From a checkpoint of a small mixture-of-experts model trained on Wikipedia: width 224, 8573 steps.
Below are experts of layer 6 (counted from 0) of a mixture-of-experts language model. Rows are named router (the router's row for the expert), up (a neuron's input weights, with its number), down (a neuron's output weights, with its number) and show model dimensions 192-223. Each number is 200 + 30 x the weight over its row's rms, rounded and kept within 0 to 999.
Before each expert's rows: "comes before" lists some tokens at least twice as common just after its tokens as in all text. This comes from a sample of Wikipedia text that the model never trained on. Tokens count by the router's weight.

# expert 30
comes before: ",", " |", " (", "°", ";", " ="
router,211,202,202,157,223,170,218,156,262,236,193,245,246,204,187,182,237,195,191,197,229,145,206,195,221,233,206,95,214,193,196,238
up0,220,211,162,221,208,238,168,194,177,217,204,280,200,223,220,240,245,170,208,220,213,202,178,105,221,184,215,178,205,198,240,237
down0,231,147,222,154,186,139,187,188,204,231,186,190,192,232,222,222,206,179,195,137,156,220,224,142,222,190,191,221,190,207,177,162
up1,258,212,273,218,162,184,205,203,184,205,226,200,175,132,208,188,183,185,198,188,173,147,213,253,196,212,205,194,215,181,191,176
down1,180,224,141,151,232,202,162,211,184,221,172,208,203,232,199,194,196,215,204,126,154,196,159,185,233,259,202,184,142,216,138,216
up2,208,180,225,209,221,233,172,250,213,214,235,169,219,195,175,157,174,188,239,197,201,221,272,170,200,204,177,231,263,174,220,211
down2,259,228,193,172,177,266,207,148,164,220,212,148,236,209,197,245,192,190,192,210,209,206,185,203,160,186,238,213,242,184,181,173
up3,198,190,183,151,234,240,231,252,186,190,184,160,184,183,210,201,214,179,204,256,192,179,196,206,137,189,170,197,171,238,232,244
down3,219,138,201,272,203,185,190,223,207,229,177,177,219,276,249,193,229,213,167,252,225,165,180,187,232,293,184,143,240,206,177,194
up4,180,219,218,194,216,146,187,243,221,149,161,204,177,200,198,168,241,231,184,146,223,170,211,194,247,205,176,191,212,202,163,219
down4,214,220,189,228,191,207,143,303,213,163,180,140,137,216,238,135,172,208,215,207,202,279,233,175,207,216,232,193,220,235,204,259
up5,204,178,195,207,207,211,192,157,188,176,216,284,217,194,255,211,203,199,225,217,194,134,182,192,188,204,229,248,170,262,172,191
down5,185,214,195,206,254,187,196,195,169,228,219,183,184,251,213,210,235,233,167,206,215,245,187,257,285,233,157,213,199,166,161,138
up6,135,225,204,179,251,233,207,196,177,209,191,250,203,163,182,189,268,209,209,250,156,200,142,196,201,280,189,222,205,256,251,221
down6,281,184,219,196,186,198,169,200,190,175,214,169,184,214,209,159,146,215,167,166,185,194,244,189,180,138,199,149,192,163,144,178

# expert 39
comes before: " |", ";", ":", "/", ")", "N"
router,211,198,178,186,242,234,186,242,216,226,198,194,200,221,182,187,222,192,201,213,271,162,251,116,187,72,199,171,185,210,181,197
up0,213,186,169,150,237,205,214,189,224,220,191,224,200,279,242,207,211,199,193,187,203,201,268,175,217,192,251,253,254,178,200,246
down0,164,173,263,229,192,198,172,240,161,214,149,233,231,211,207,191,234,195,242,186,168,173,230,222,213,153,186,172,157,210,187,114
up1,238,169,145,170,191,215,241,231,195,212,132,216,209,194,232,221,207,184,199,259,177,237,198,188,212,214,201,222,152,165,232,275
down1,194,224,210,200,191,233,191,220,220,157,207,202,229,182,201,200,177,209,203,256,247,115,199,124,232,155,227,202,100,174,203,218
up2,193,181,142,283,189,246,220,224,209,166,176,155,251,208,205,218,146,141,217,194,217,196,181,230,210,177,208,190,185,179,189,205
down2,232,189,202,210,149,164,181,144,224,224,199,182,154,217,192,142,237,214,204,162,188,170,211,251,173,199,173,202,226,247,228,189
up3,204,242,219,195,195,226,168,166,211,190,241,215,148,197,209,181,157,167,183,248,177,221,204,187,173,198,219,154,195,222,206,184
down3,199,186,169,285,173,192,252,147,213,192,203,188,227,199,232,229,220,217,199,220,157,213,185,218,231,205,216,218,197,215,144,187
up4,248,213,212,265,196,254,205,250,184,169,235,192,206,185,219,212,219,212,212,215,171,237,230,199,194,220,188,227,188,200,189,221
down4,298,183,196,188,253,205,250,132,178,212,164,164,151,182,176,170,211,203,219,228,196,226,246,211,196,218,214,200,194,197,176,163
up5,237,198,204,189,187,177,237,275,174,225,229,246,223,160,219,188,197,151,174,193,238,210,174,158,194,211,216,201,182,220,242,200
down5,150,193,234,182,219,271,190,197,235,194,133,141,178,240,225,214,184,218,208,199,149,187,215,240,220,233,202,167,218,166,181,217
up6,210,245,195,185,238,178,195,184,196,225,166,234,217,205,217,149,163,187,223,216,211,217,202,188,223,218,167,220,218,138,214,148
down6,170,206,194,211,136,151,142,184,236,235,242,205,181,203,220,181,232,133,145,205,207,268,183,177,242,226,263,163,192,208,149,239

# expert 58
comes before: " of", ".", " in", ",", " and", " for"
router,220,194,153,185,207,192,186,215,200,210,207,148,195,193,192,184,246,222,211,184,133,184,224,150,173,183,168,151,225,233,177,207
up0,181,188,218,277,198,176,214,190,223,227,152,160,181,153,189,236,192,241,199,209,217,212,155,260,210,188,211,201,212,171,154,225
down0,180,216,175,204,199,182,203,177,166,234,208,184,157,220,185,219,240,177,231,213,211,170,179,180,230,194,202,231,215,155,173,191
up1,217,211,200,222,247,197,186,213,153,187,160,271,190,209,203,167,226,221,192,191,217,265,194,202,262,250,178,206,211,207,198,145
down1,218,249,194,217,177,257,201,253,233,159,189,151,268,184,233,198,177,165,229,171,166,172,159,210,194,179,212,220,189,175,169,230
up2,193,210,235,178,139,180,182,213,194,195,235,164,282,202,218,182,260,201,169,205,209,163,234,168,167,187,200,190,227,189,125,211
down2,163,177,92,247,259,196,203,181,203,188,206,276,178,178,174,197,237,189,192,183,224,251,135,161,174,240,217,165,185,163,230,155
up3,213,174,168,223,163,155,206,179,181,193,228,175,225,218,148,228,204,169,169,198,220,230,184,209,146,195,179,243,148,221,232,201
down3,165,248,198,164,221,238,253,221,210,198,167,196,218,247,143,167,161,189,166,187,173,177,136,161,227,207,238,222,248,175,159,188
up4,180,197,194,192,230,175,173,194,190,142,138,190,158,216,181,223,188,187,191,186,177,186,205,256,200,195,179,197,231,186,247,205
down4,160,169,200,166,193,246,210,192,211,196,149,176,199,164,210,165,239,181,181,192,211,233,259,234,228,202,142,255,176,244,218,200
up5,256,202,233,182,171,243,205,168,213,191,236,185,206,182,177,217,228,192,217,185,260,199,185,199,284,155,212,220,137,268,227,198
down5,225,216,233,189,122,242,232,181,205,203,230,199,199,144,198,193,183,142,164,170,226,184,223,238,224,233,209,213,169,227,182,184
up6,163,206,216,161,194,122,242,219,194,228,210,145,223,161,196,213,183,217,191,208,190,217,241,151,198,193,209,204,179,231,197,204
down6,187,177,185,259,193,230,230,165,220,234,203,196,169,175,156,215,189,146,175,275,141,119,169,156,163,224,204,181,202,220,195,228

# expert 46
comes before: " |", ".", "–", ";", ",", "%"
router,186,267,176,216,148,231,185,167,208,193,185,263,184,216,202,240,222,217,222,232,269,171,237,193,157,174,161,184,222,189,182,200
up0,193,216,233,195,210,237,176,216,239,173,140,228,167,179,235,187,187,248,160,182,132,195,212,245,215,142,223,160,187,157,143,201
down0,219,228,230,206,240,165,150,183,161,218,218,177,220,186,145,230,209,210,165,215,179,203,216,200,246,228,251,204,200,173,220,203
up1,173,186,185,209,212,192,190,246,205,214,215,168,258,191,161,222,185,172,209,215,242,238,183,139,174,250,169,216,207,212,175,186
down1,206,186,190,228,200,157,168,211,222,186,204,145,174,187,162,230,174,191,233,205,199,197,179,267,260,228,246,235,168,133,202,196
up2,192,160,195,216,127,229,172,202,153,181,168,229,167,264,181,196,223,150,200,261,170,185,171,164,224,252,203,186,140,219,151,181
down2,223,168,217,135,223,160,256,197,255,209,229,158,213,191,219,181,222,170,202,233,204,202,204,204,169,128,182,143,211,208,186,124
up3,209,181,207,180,181,191,233,199,227,182,266,132,219,218,188,150,175,211,231,227,184,232,256,128,183,233,218,163,210,219,159,216
down3,186,195,231,207,210,192,235,222,198,197,188,222,215,208,180,224,194,181,190,209,208,211,264,214,275,221,239,167,204,223,168,191
up4,182,213,125,170,234,214,174,186,162,217,195,199,169,254,180,214,193,187,195,193,195,246,243,213,197,235,205,207,175,235,237,180
down4,222,191,259,206,227,135,224,228,218,171,206,186,207,290,188,250,163,182,199,162,182,241,174,192,225,216,217,205,169,177,237,194
up5,172,206,197,161,195,165,225,249,230,205,176,175,189,207,132,243,176,214,196,205,158,218,178,197,258,220,174,250,202,188,216,223
down5,228,195,130,158,235,181,205,151,143,207,253,213,238,234,192,214,201,186,205,195,203,170,201,217,186,183,183,232,202,183,190,185
up6,233,212,217,196,225,236,211,147,253,254,214,190,205,176,273,180,177,181,196,188,231,227,221,207,211,257,171,219,191,238,159,215
down6,170,238,204,187,222,194,170,274,245,190,222,184,197,152,175,187,254,192,156,204,223,223,181,204,207,179,196,227,197,203,251,199

# expert 21
comes before: " |", ")", ";", " (", "'s", "O"
router,192,228,170,186,217,180,202,181,236,194,214,265,206,203,216,182,184,165,203,197,197,233,200,196,162,185,176,151,131,198,201,216
up0,154,224,173,210,236,209,230,189,217,234,180,218,203,254,135,226,204,222,193,191,187,250,233,233,162,202,201,213,195,196,190,224
down0,229,197,261,170,213,197,205,214,212,173,180,180,252,115,208,227,177,187,186,167,190,187,175,225,201,175,195,210,167,175,257,231
up1,227,141,191,200,254,194,204,209,200,178,189,236,169,228,170,151,274,209,246,187,204,203,247,206,188,202,268,219,227,214,222,193
down1,197,165,227,199,149,178,197,159,207,207,178,228,214,183,250,209,168,186,200,236,253,194,172,211,198,234,144,175,148,213,214,121
up2,267,163,194,185,194,277,218,208,146,205,160,257,196,195,247,263,217,222,210,145,217,279,191,138,201,190,154,207,234,218,183,205
down2,192,180,184,238,152,164,217,184,275,204,233,119,220,189,187,185,188,190,154,198,180,122,162,171,160,209,189,213,208,157,191,231
up3,184,173,277,168,245,155,197,150,171,142,189,219,194,183,187,182,270,194,191,213,267,176,130,223,237,184,178,173,210,246,253,225
down3,208,251,145,173,175,205,192,220,194,235,195,189,181,255,206,212,202,174,189,181,167,172,209,271,220,192,208,157,202,164,173,201
up4,190,173,185,174,207,180,200,200,162,199,226,235,181,212,160,170,215,187,202,220,151,181,173,191,190,164,203,203,185,194,237,176
down4,216,192,168,232,202,213,156,206,217,164,170,196,211,177,195,215,201,188,196,212,117,201,239,247,166,203,202,244,229,232,229,246
up5,251,204,199,181,209,196,228,279,196,173,195,177,207,214,228,211,181,244,224,253,221,180,222,161,207,162,163,216,156,149,200,238
down5,198,199,191,189,178,158,157,168,191,213,220,176,165,191,197,210,211,193,233,208,237,241,225,179,216,218,156,196,251,235,243,181
up6,234,165,155,213,204,235,210,225,221,188,178,221,196,201,195,257,200,191,182,204,199,176,210,188,213,217,187,204,244,199,146,191
down6,189,186,216,174,206,166,214,172,245,220,167,199,224,164,193,157,175,182,220,235,229,201,208,214,245,190,225,227,240,185,174,178

# expert 33
comes before: ":", "==", " ==", " career", " also", "="
router,174,193,207,197,227,259,200,275,181,205,238,124,195,202,199,179,176,204,227,165,249,224,210,176,196,136,210,286,176,172,204,188
up0,219,239,217,163,224,208,185,232,229,185,179,175,220,181,232,226,246,180,182,160,227,196,217,232,213,201,218,198,209,172,269,210
down0,150,215,184,167,195,200,186,255,212,249,234,296,229,191,205,214,211,160,236,172,195,189,208,226,227,199,209,254,248,223,204,151
up1,176,183,184,168,159,136,190,246,188,235,217,198,180,170,142,240,255,169,212,211,202,169,197,177,228,142,141,171,198,183,219,223
down1,194,240,201,221,255,192,262,171,194,220,147,245,222,223,174,212,149,187,187,220,189,214,255,228,155,243,230,217,208,166,236,223
up2,140,200,235,182,251,161,218,209,186,207,222,201,190,231,194,227,255,218,233,199,229,195,221,178,245,205,180,246,158,187,216,130
down2,174,207,172,157,174,245,193,165,139,152,158,189,219,149,207,225,213,182,190,276,122,222,176,235,184,211,204,154,184,186,213,214
up3,220,283,170,218,160,242,193,208,252,173,188,196,199,216,203,208,220,204,248,238,235,215,211,176,189,213,198,216,155,226,202,245
down3,162,207,208,201,196,170,163,199,218,164,187,195,226,163,223,254,203,198,207,189,212,160,240,150,210,185,227,189,174,179,223,190
up4,217,153,204,162,193,196,198,164,184,217,217,236,258,225,194,200,232,236,214,198,217,227,237,190,207,201,190,209,154,217,195,219
down4,191,183,215,266,146,227,212,220,208,179,186,199,184,202,201,193,201,196,231,139,262,203,213,198,204,191,121,198,202,185,197,170
up5,268,184,192,253,216,229,207,194,220,188,205,256,159,176,218,188,208,219,192,165,197,165,218,192,220,222,194,236,214,195,218,133
down5,155,236,186,226,277,193,194,233,180,224,175,211,203,191,230,144,172,157,193,218,206,200,154,209,249,266,237,195,228,251,204,242
up6,218,140,189,270,189,218,210,144,192,246,204,150,189,212,155,204,175,230,195,189,155,199,231,183,263,240,238,213,238,222,209,196
down6,223,188,202,222,209,167,217,225,250,200,232,167,240,251,180,215,218,200,239,200,218,190,236,160,188,224,190,249,228,228,172,129

# expert 22
comes before: " |", "–", "%", ".", ";", ")"
router,216,268,165,193,135,170,187,159,162,143,174,263,182,189,150,171,194,200,227,234,240,193,225,215,141,144,181,164,209,178,189,138
up0,189,187,170,174,200,226,228,205,165,232,222,151,232,220,201,248,170,199,216,210,229,191,207,125,223,241,178,270,183,212,202,201
down0,195,236,153,218,210,215,136,209,154,181,237,132,175,193,245,181,183,191,169,171,210,240,254,244,176,208,218,255,227,207,198,209
up1,226,136,204,208,171,233,202,209,247,228,182,199,155,187,241,190,198,189,162,144,189,189,267,200,177,179,216,253,164,229,152,224
down1,201,236,206,224,243,185,156,198,213,197,195,185,241,207,168,185,221,209,190,264,211,273,208,232,173,181,207,203,118,178,262,214
up2,264,182,237,213,152,189,203,261,187,194,231,192,168,183,194,256,163,213,209,157,178,150,177,176,205,130,155,178,196,167,205,208
down2,236,232,220,140,219,189,236,187,204,235,253,226,251,182,211,119,161,155,207,168,184,174,183,163,198,187,238,222,191,230,174,208
up3,195,173,260,230,194,210,163,142,214,186,177,271,265,188,224,218,205,226,148,184,166,159,182,281,223,168,230,245,233,241,244,168
down3,205,243,193,224,192,214,217,221,185,236,154,220,226,192,213,229,203,172,200,100,190,176,168,229,246,206,199,157,248,185,183,205
up4,199,164,229,216,175,183,183,200,227,192,238,272,177,214,200,199,226,206,273,224,200,152,193,217,211,183,239,168,190,239,190,231
down4,176,209,202,208,207,168,216,240,181,146,130,219,208,223,171,158,214,168,269,218,218,209,186,146,204,204,199,230,244,219,229,180
up5,167,202,173,188,218,228,212,194,248,239,223,194,246,153,199,214,213,225,209,187,176,229,209,179,197,124,206,209,198,202,181,183
down5,217,199,146,236,217,207,224,155,184,142,264,161,149,160,190,190,210,235,209,208,235,223,221,219,227,272,181,242,192,191,219,238
up6,164,277,198,201,204,227,197,197,256,203,157,164,214,225,174,178,209,179,170,204,192,220,180,181,193,224,232,235,197,182,213,170
down6,170,206,180,250,223,195,292,181,139,199,158,228,210,181,172,173,231,212,222,185,200,172,215,213,192,216,226,165,183,208,187,194

# expert 10
comes before: ",", " (", "i", "'s", "a", "u"
router,242,151,213,191,210,180,182,126,224,203,183,226,203,224,196,193,194,181,160,181,112,129,243,241,215,238,232,115,227,198,221,212
up0,204,196,227,236,212,179,221,206,222,231,227,216,224,208,214,163,157,201,240,227,230,187,200,179,214,193,182,202,220,220,212,232
down0,160,197,196,209,210,190,175,199,247,198,182,175,167,199,239,206,193,191,245,149,204,198,185,264,220,231,224,177,216,181,248,203
up1,180,132,209,220,160,180,201,185,214,166,230,222,172,237,218,243,194,214,170,193,195,199,259,214,220,153,224,240,209,204,274,146
down1,198,224,196,142,246,167,253,215,229,255,182,167,189,160,211,182,163,198,181,181,220,210,150,260,186,200,184,171,173,212,218,176
up2,206,188,167,265,167,200,209,218,154,241,208,213,242,233,239,253,177,196,160,221,196,247,200,165,190,198,174,192,212,149,255,193
down2,212,201,189,190,207,168,147,199,167,167,215,187,188,216,195,202,202,173,224,228,191,173,245,276,203,206,277,149,140,167,222,231
up3,229,221,178,261,189,186,191,182,203,236,183,191,216,209,226,214,222,179,198,187,228,217,185,160,259,251,165,182,220,227,210,249
down3,213,171,197,219,210,204,229,184,201,178,198,175,199,214,229,173,202,219,222,209,217,191,192,135,255,190,172,248,218,217,188,200
up4,183,203,210,279,194,202,196,192,200,213,203,202,163,190,215,215,207,233,186,171,191,198,157,272,184,200,171,178,228,189,156,228
down4,270,217,220,228,216,245,207,225,242,174,162,233,239,176,188,213,164,196,166,239,198,238,211,170,219,188,180,197,156,223,218,273
up5,162,207,189,186,228,205,243,171,241,202,174,158,142,171,218,193,165,172,184,248,183,222,173,185,195,187,279,231,176,212,200,177
down5,244,287,255,190,188,266,200,210,207,225,230,182,230,217,167,222,193,187,222,133,211,187,188,230,227,199,163,190,148,169,183,282
up6,208,201,154,225,241,205,174,176,195,209,164,188,198,214,156,209,167,153,192,192,229,154,221,121,176,187,234,207,144,186,251,193
down6,159,130,144,240,200,191,257,184,211,176,182,206,211,198,204,254,183,173,222,231,195,208,144,214,220,202,234,175,218,259,218,215

# expert 17
comes before: " to", " a", " in", " the", " as", " on"
router,168,216,197,198,161,195,212,257,149,200,176,134,180,204,203,202,184,162,176,239,174,252,194,187,190,198,206,228,254,183,247,234
up0,199,186,191,213,187,204,233,281,179,177,219,213,189,215,222,230,226,205,225,209,187,179,231,190,223,137,215,147,228,147,206,234
down0,244,239,182,179,284,158,165,184,225,179,176,201,210,142,209,131,226,197,186,202,166,278,179,211,194,196,204,222,167,203,189,203
up1,195,195,166,157,198,197,218,230,171,225,190,172,166,180,219,149,224,193,122,191,197,168,173,194,160,162,241,165,188,163,227,252
down1,150,196,179,202,221,197,171,204,184,199,197,207,211,231,150,187,219,240,164,164,144,216,191,187,221,182,168,203,209,229,175,182
up2,222,199,192,201,221,216,170,240,205,228,236,202,214,148,177,167,202,150,199,209,252,239,224,187,249,245,185,210,218,189,183,189
down2,243,163,186,228,208,176,183,169,210,210,196,213,183,268,281,214,240,211,236,168,229,111,271,193,151,172,167,181,223,164,235,222
up3,202,222,190,151,230,241,203,209,246,172,249,213,175,179,176,220,257,220,201,240,195,149,245,152,182,215,219,184,198,218,163,219
down3,178,209,146,195,208,219,216,221,230,184,221,210,204,202,182,217,130,241,233,194,226,192,149,190,188,207,237,155,177,190,214,161
up4,153,175,163,190,200,220,190,196,164,215,239,233,235,225,189,247,122,168,211,242,205,227,193,173,204,155,187,252,207,157,242,194
down4,210,210,272,156,180,215,150,180,227,192,200,198,178,209,170,210,225,236,239,196,225,195,140,178,267,169,250,201,183,184,165,228
up5,194,212,192,179,199,214,187,183,165,192,238,217,138,167,214,234,172,207,191,149,245,154,204,175,173,252,212,221,248,167,197,204
down5,212,177,194,233,211,205,188,173,221,193,208,216,229,233,171,203,180,209,158,223,160,163,250,210,221,159,207,157,194,196,220,160
up6,172,138,196,196,246,215,225,160,186,229,171,184,152,152,176,216,121,232,217,220,206,167,157,143,213,241,218,240,196,190,160,197
down6,220,184,157,221,182,214,245,223,200,218,164,213,205,191,202,248,232,189,169,207,220,194,149,182,222,238,293,217,185,210,232,187

# expert 24
comes before: ",", " (", " of", " in", "s", "\""
router,143,206,225,194,229,171,226,186,256,228,178,190,242,228,185,212,211,229,255,171,272,158,198,237,282,299,193,167,188,182,186,190
up0,184,145,248,183,172,220,202,278,199,208,142,255,227,192,194,214,263,212,194,211,194,197,145,191,199,208,194,168,170,210,210,214
down0,252,177,179,189,214,178,155,156,141,172,266,242,217,157,220,222,187,210,171,194,238,198,269,228,194,199,219,223,188,239,249,152
up1,205,227,216,200,138,166,210,145,251,153,199,255,231,192,200,183,149,220,265,159,234,203,138,244,233,141,209,215,159,202,196,298
down1,150,184,218,229,174,234,230,222,184,199,190,180,193,160,292,141,167,225,176,262,189,238,210,201,189,152,181,231,233,200,258,212
up2,215,179,207,239,137,213,268,255,250,187,223,117,212,205,182,234,210,214,155,190,215,208,185,227,182,214,185,144,197,174,148,202
down2,184,218,197,190,217,221,209,165,263,215,252,242,137,241,191,231,287,187,224,203,197,213,241,168,176,198,197,178,231,165,197,185
up3,216,183,221,179,211,195,224,177,252,218,240,211,225,190,186,209,208,190,227,159,201,164,175,230,221,190,166,192,181,188,202,179
down3,200,208,213,194,190,178,176,219,159,217,200,211,189,225,232,199,159,168,191,243,170,254,207,178,217,222,158,154,158,242,246,180
up4,244,177,205,178,198,142,217,95,172,206,221,185,185,213,151,194,214,183,192,183,207,222,209,189,208,165,162,223,210,145,182,178
down4,204,193,197,202,184,246,157,263,224,230,213,257,227,219,196,213,222,183,201,169,180,177,174,189,164,275,177,183,124,186,228,227
up5,191,244,209,224,245,216,222,226,211,183,192,151,150,163,166,186,196,207,162,183,195,222,219,197,196,224,204,227,273,227,201,214
down5,184,251,240,204,213,180,183,227,219,155,245,231,247,166,182,219,191,202,229,224,264,162,236,207,198,223,159,163,156,189,247,190
up6,243,174,200,140,173,195,253,247,203,197,220,181,176,207,225,187,206,221,237,164,271,184,181,223,201,213,205,178,233,161,180,188
down6,181,224,194,244,205,198,141,192,177,225,171,159,237,230,173,161,231,208,202,192,190,213,198,202,152,218,208,244,165,181,149,223

# expert 62
comes before: "\n", " ", " 0", " 1", " 2", " —"
router,198,309,182,186,165,188,212,196,190,237,256,198,210,224,169,217,174,215,251,213,184,243,168,224,145,134,215,226,214,220,166,184
up0,181,142,216,232,217,189,241,179,193,174,209,179,233,185,178,155,197,236,167,195,223,244,191,158,161,238,178,188,212,208,199,219
down0,225,175,228,199,186,244,219,220,210,178,183,203,184,208,226,183,198,201,165,244,242,197,218,195,222,220,258,176,240,170,160,235
up1,188,146,213,181,179,170,241,256,193,200,253,195,209,181,196,232,223,174,253,185,214,210,173,148,225,210,155,183,207,172,202,189
down1,160,174,245,231,175,166,180,170,205,157,165,215,188,180,221,160,201,218,206,220,196,247,233,199,212,190,200,156,228,205,243,217
up2,223,224,174,226,171,222,160,158,221,205,176,191,195,245,177,204,248,178,146,157,224,166,173,229,164,228,218,206,202,169,165,206
down2,201,219,219,211,175,188,218,134,189,194,194,229,207,242,204,168,225,197,238,180,194,236,179,174,112,184,156,240,236,209,206,213
up3,189,166,214,159,233,208,202,249,207,171,203,160,246,196,182,209,176,253,219,161,182,214,163,187,236,236,176,270,190,224,177,239
down3,213,200,224,169,211,152,182,147,195,223,212,163,240,169,154,220,225,165,216,200,245,179,177,218,209,212,246,170,205,179,265,225
up4,141,210,180,172,176,181,279,207,224,223,244,228,188,221,193,169,222,207,199,280,135,181,209,172,181,126,190,182,174,214,257,226
down4,206,171,178,239,230,151,173,202,158,141,223,206,229,201,179,193,220,215,222,232,206,111,209,198,195,218,223,233,210,228,175,231
up5,233,240,190,172,247,202,188,218,215,206,177,201,199,208,145,242,232,198,143,183,142,183,169,203,196,246,158,218,171,152,205,164
down5,204,201,246,161,234,180,146,242,221,215,162,206,179,244,209,172,173,213,174,201,242,196,196,211,191,192,191,241,140,216,247,225
up6,228,177,193,244,159,179,179,173,201,217,176,154,181,238,214,182,194,163,240,186,211,202,173,193,189,262,188,242,192,148,210,184
down6,231,221,156,148,214,153,167,188,197,150,178,296,193,229,243,150,244,176,147,205,190,242,181,273,190,206,204,218,207,189,163,202

# expert 56
comes before: " |", ",", " (", ";", "s", " and"
router,158,174,211,212,242,194,195,170,241,202,221,193,217,227,188,193,236,214,161,218,254,191,170,176,260,244,216,107,155,210,169,186
up0,199,181,194,255,172,188,199,177,216,217,176,232,208,190,146,183,192,218,262,219,211,287,269,185,237,199,201,255,233,284,202,242
down0,209,216,214,218,221,220,205,186,198,181,192,170,144,217,180,254,138,214,215,199,221,186,117,223,232,208,215,232,146,174,200,206
up1,226,252,212,192,148,217,179,185,173,246,187,205,162,210,210,180,228,218,201,257,245,157,249,150,178,244,238,202,214,218,226,189
down1,239,201,227,239,230,160,173,170,176,182,202,200,165,182,169,241,162,211,204,200,198,254,232,227,193,164,221,214,223,234,232,187
up2,174,152,181,233,192,176,202,168,219,211,165,186,195,230,135,172,239,166,215,159,171,256,215,226,238,133,227,232,133,203,179,231
down2,218,197,205,191,200,200,158,203,188,192,185,216,213,186,221,224,201,165,207,119,238,194,212,212,182,284,234,246,226,200,202,216
up3,187,146,177,211,233,213,237,201,266,145,185,226,161,131,208,193,129,157,228,238,214,208,244,176,218,249,160,203,194,205,232,138
down3,193,185,225,176,165,242,181,224,170,193,202,137,250,235,180,224,163,202,168,202,226,173,190,173,240,200,245,251,209,170,180,240
up4,177,243,185,205,198,175,183,162,220,177,157,141,192,174,171,197,191,187,215,251,148,153,205,167,161,207,180,251,191,219,215,194
down4,210,204,233,174,223,205,233,249,226,188,239,218,207,211,194,173,188,162,212,191,196,198,166,221,240,205,189,171,188,171,215,180
up5,226,183,205,155,192,212,212,176,180,209,193,190,183,201,233,200,203,193,211,178,195,189,217,156,156,157,244,193,202,221,191,195
down5,202,173,163,223,232,163,165,224,146,201,229,161,195,172,181,173,143,208,188,226,197,228,164,224,216,214,199,198,200,199,252,211
up6,190,197,196,208,223,233,193,171,201,211,195,195,226,238,232,184,219,163,198,159,202,205,189,181,247,200,171,167,239,243,264,213
down6,238,219,211,207,192,157,186,121,230,209,219,255,227,199,163,175,191,194,208,210,144,227,192,176,192,209,168,181,211,181,205,247

# expert 32
comes before: ",", ".", " and", ")", "–", " to"
router,219,208,170,158,173,180,225,193,134,217,204,240,175,206,201,189,235,169,265,227,265,271,224,232,231,212,177,134,184,194,209,158
up0,173,255,159,179,186,205,213,218,199,234,217,229,182,178,181,179,197,199,169,218,232,255,237,201,250,207,199,219,217,189,202,248
down0,181,239,216,220,235,177,188,193,210,176,205,154,176,157,223,232,213,196,156,190,163,202,207,196,151,186,183,243,184,203,152,166
up1,211,142,180,200,203,193,226,243,222,179,181,163,207,215,235,180,137,181,223,229,181,189,138,145,211,236,179,238,188,184,257,259
down1,240,219,194,215,221,168,176,181,231,221,254,170,157,196,174,220,223,215,223,183,239,200,210,217,224,206,216,193,189,249,206,205
up2,211,170,303,221,146,193,202,190,147,190,235,152,165,188,182,167,220,180,182,273,193,169,181,196,250,209,222,180,203,248,214,229
down2,195,151,192,187,216,212,207,225,120,179,189,202,186,185,177,197,201,244,168,264,172,189,201,224,232,229,199,197,163,191,235,238
up3,207,108,202,206,182,184,207,235,227,200,212,197,190,167,179,206,219,170,236,227,238,234,210,131,193,193,247,199,180,223,242,231
down3,221,188,196,208,165,194,216,168,169,193,201,131,210,184,197,251,154,177,108,220,246,189,175,229,196,227,219,209,224,237,211,208
up4,180,133,235,225,207,259,185,280,209,194,185,175,144,201,163,203,178,192,218,212,233,208,218,226,167,198,221,247,209,187,187,230
down4,149,233,211,213,168,204,195,202,166,166,196,143,239,196,247,186,162,153,165,211,151,178,188,219,170,215,231,255,157,171,203,171
up5,210,168,219,225,212,243,191,244,234,166,193,236,247,245,198,208,240,222,199,262,220,187,216,168,221,202,218,162,150,221,205,164
down5,224,186,162,252,226,231,223,191,215,230,164,151,170,201,238,211,201,174,207,201,142,256,147,181,227,224,167,213,204,153,243,234
up6,210,239,208,199,173,191,247,166,220,224,206,190,247,150,232,235,138,209,187,174,230,255,164,231,198,220,223,239,188,180,177,219
down6,251,180,67,223,188,212,133,179,179,226,153,226,153,206,247,166,199,232,248,150,226,220,238,187,208,187,214,211,227,182,206,203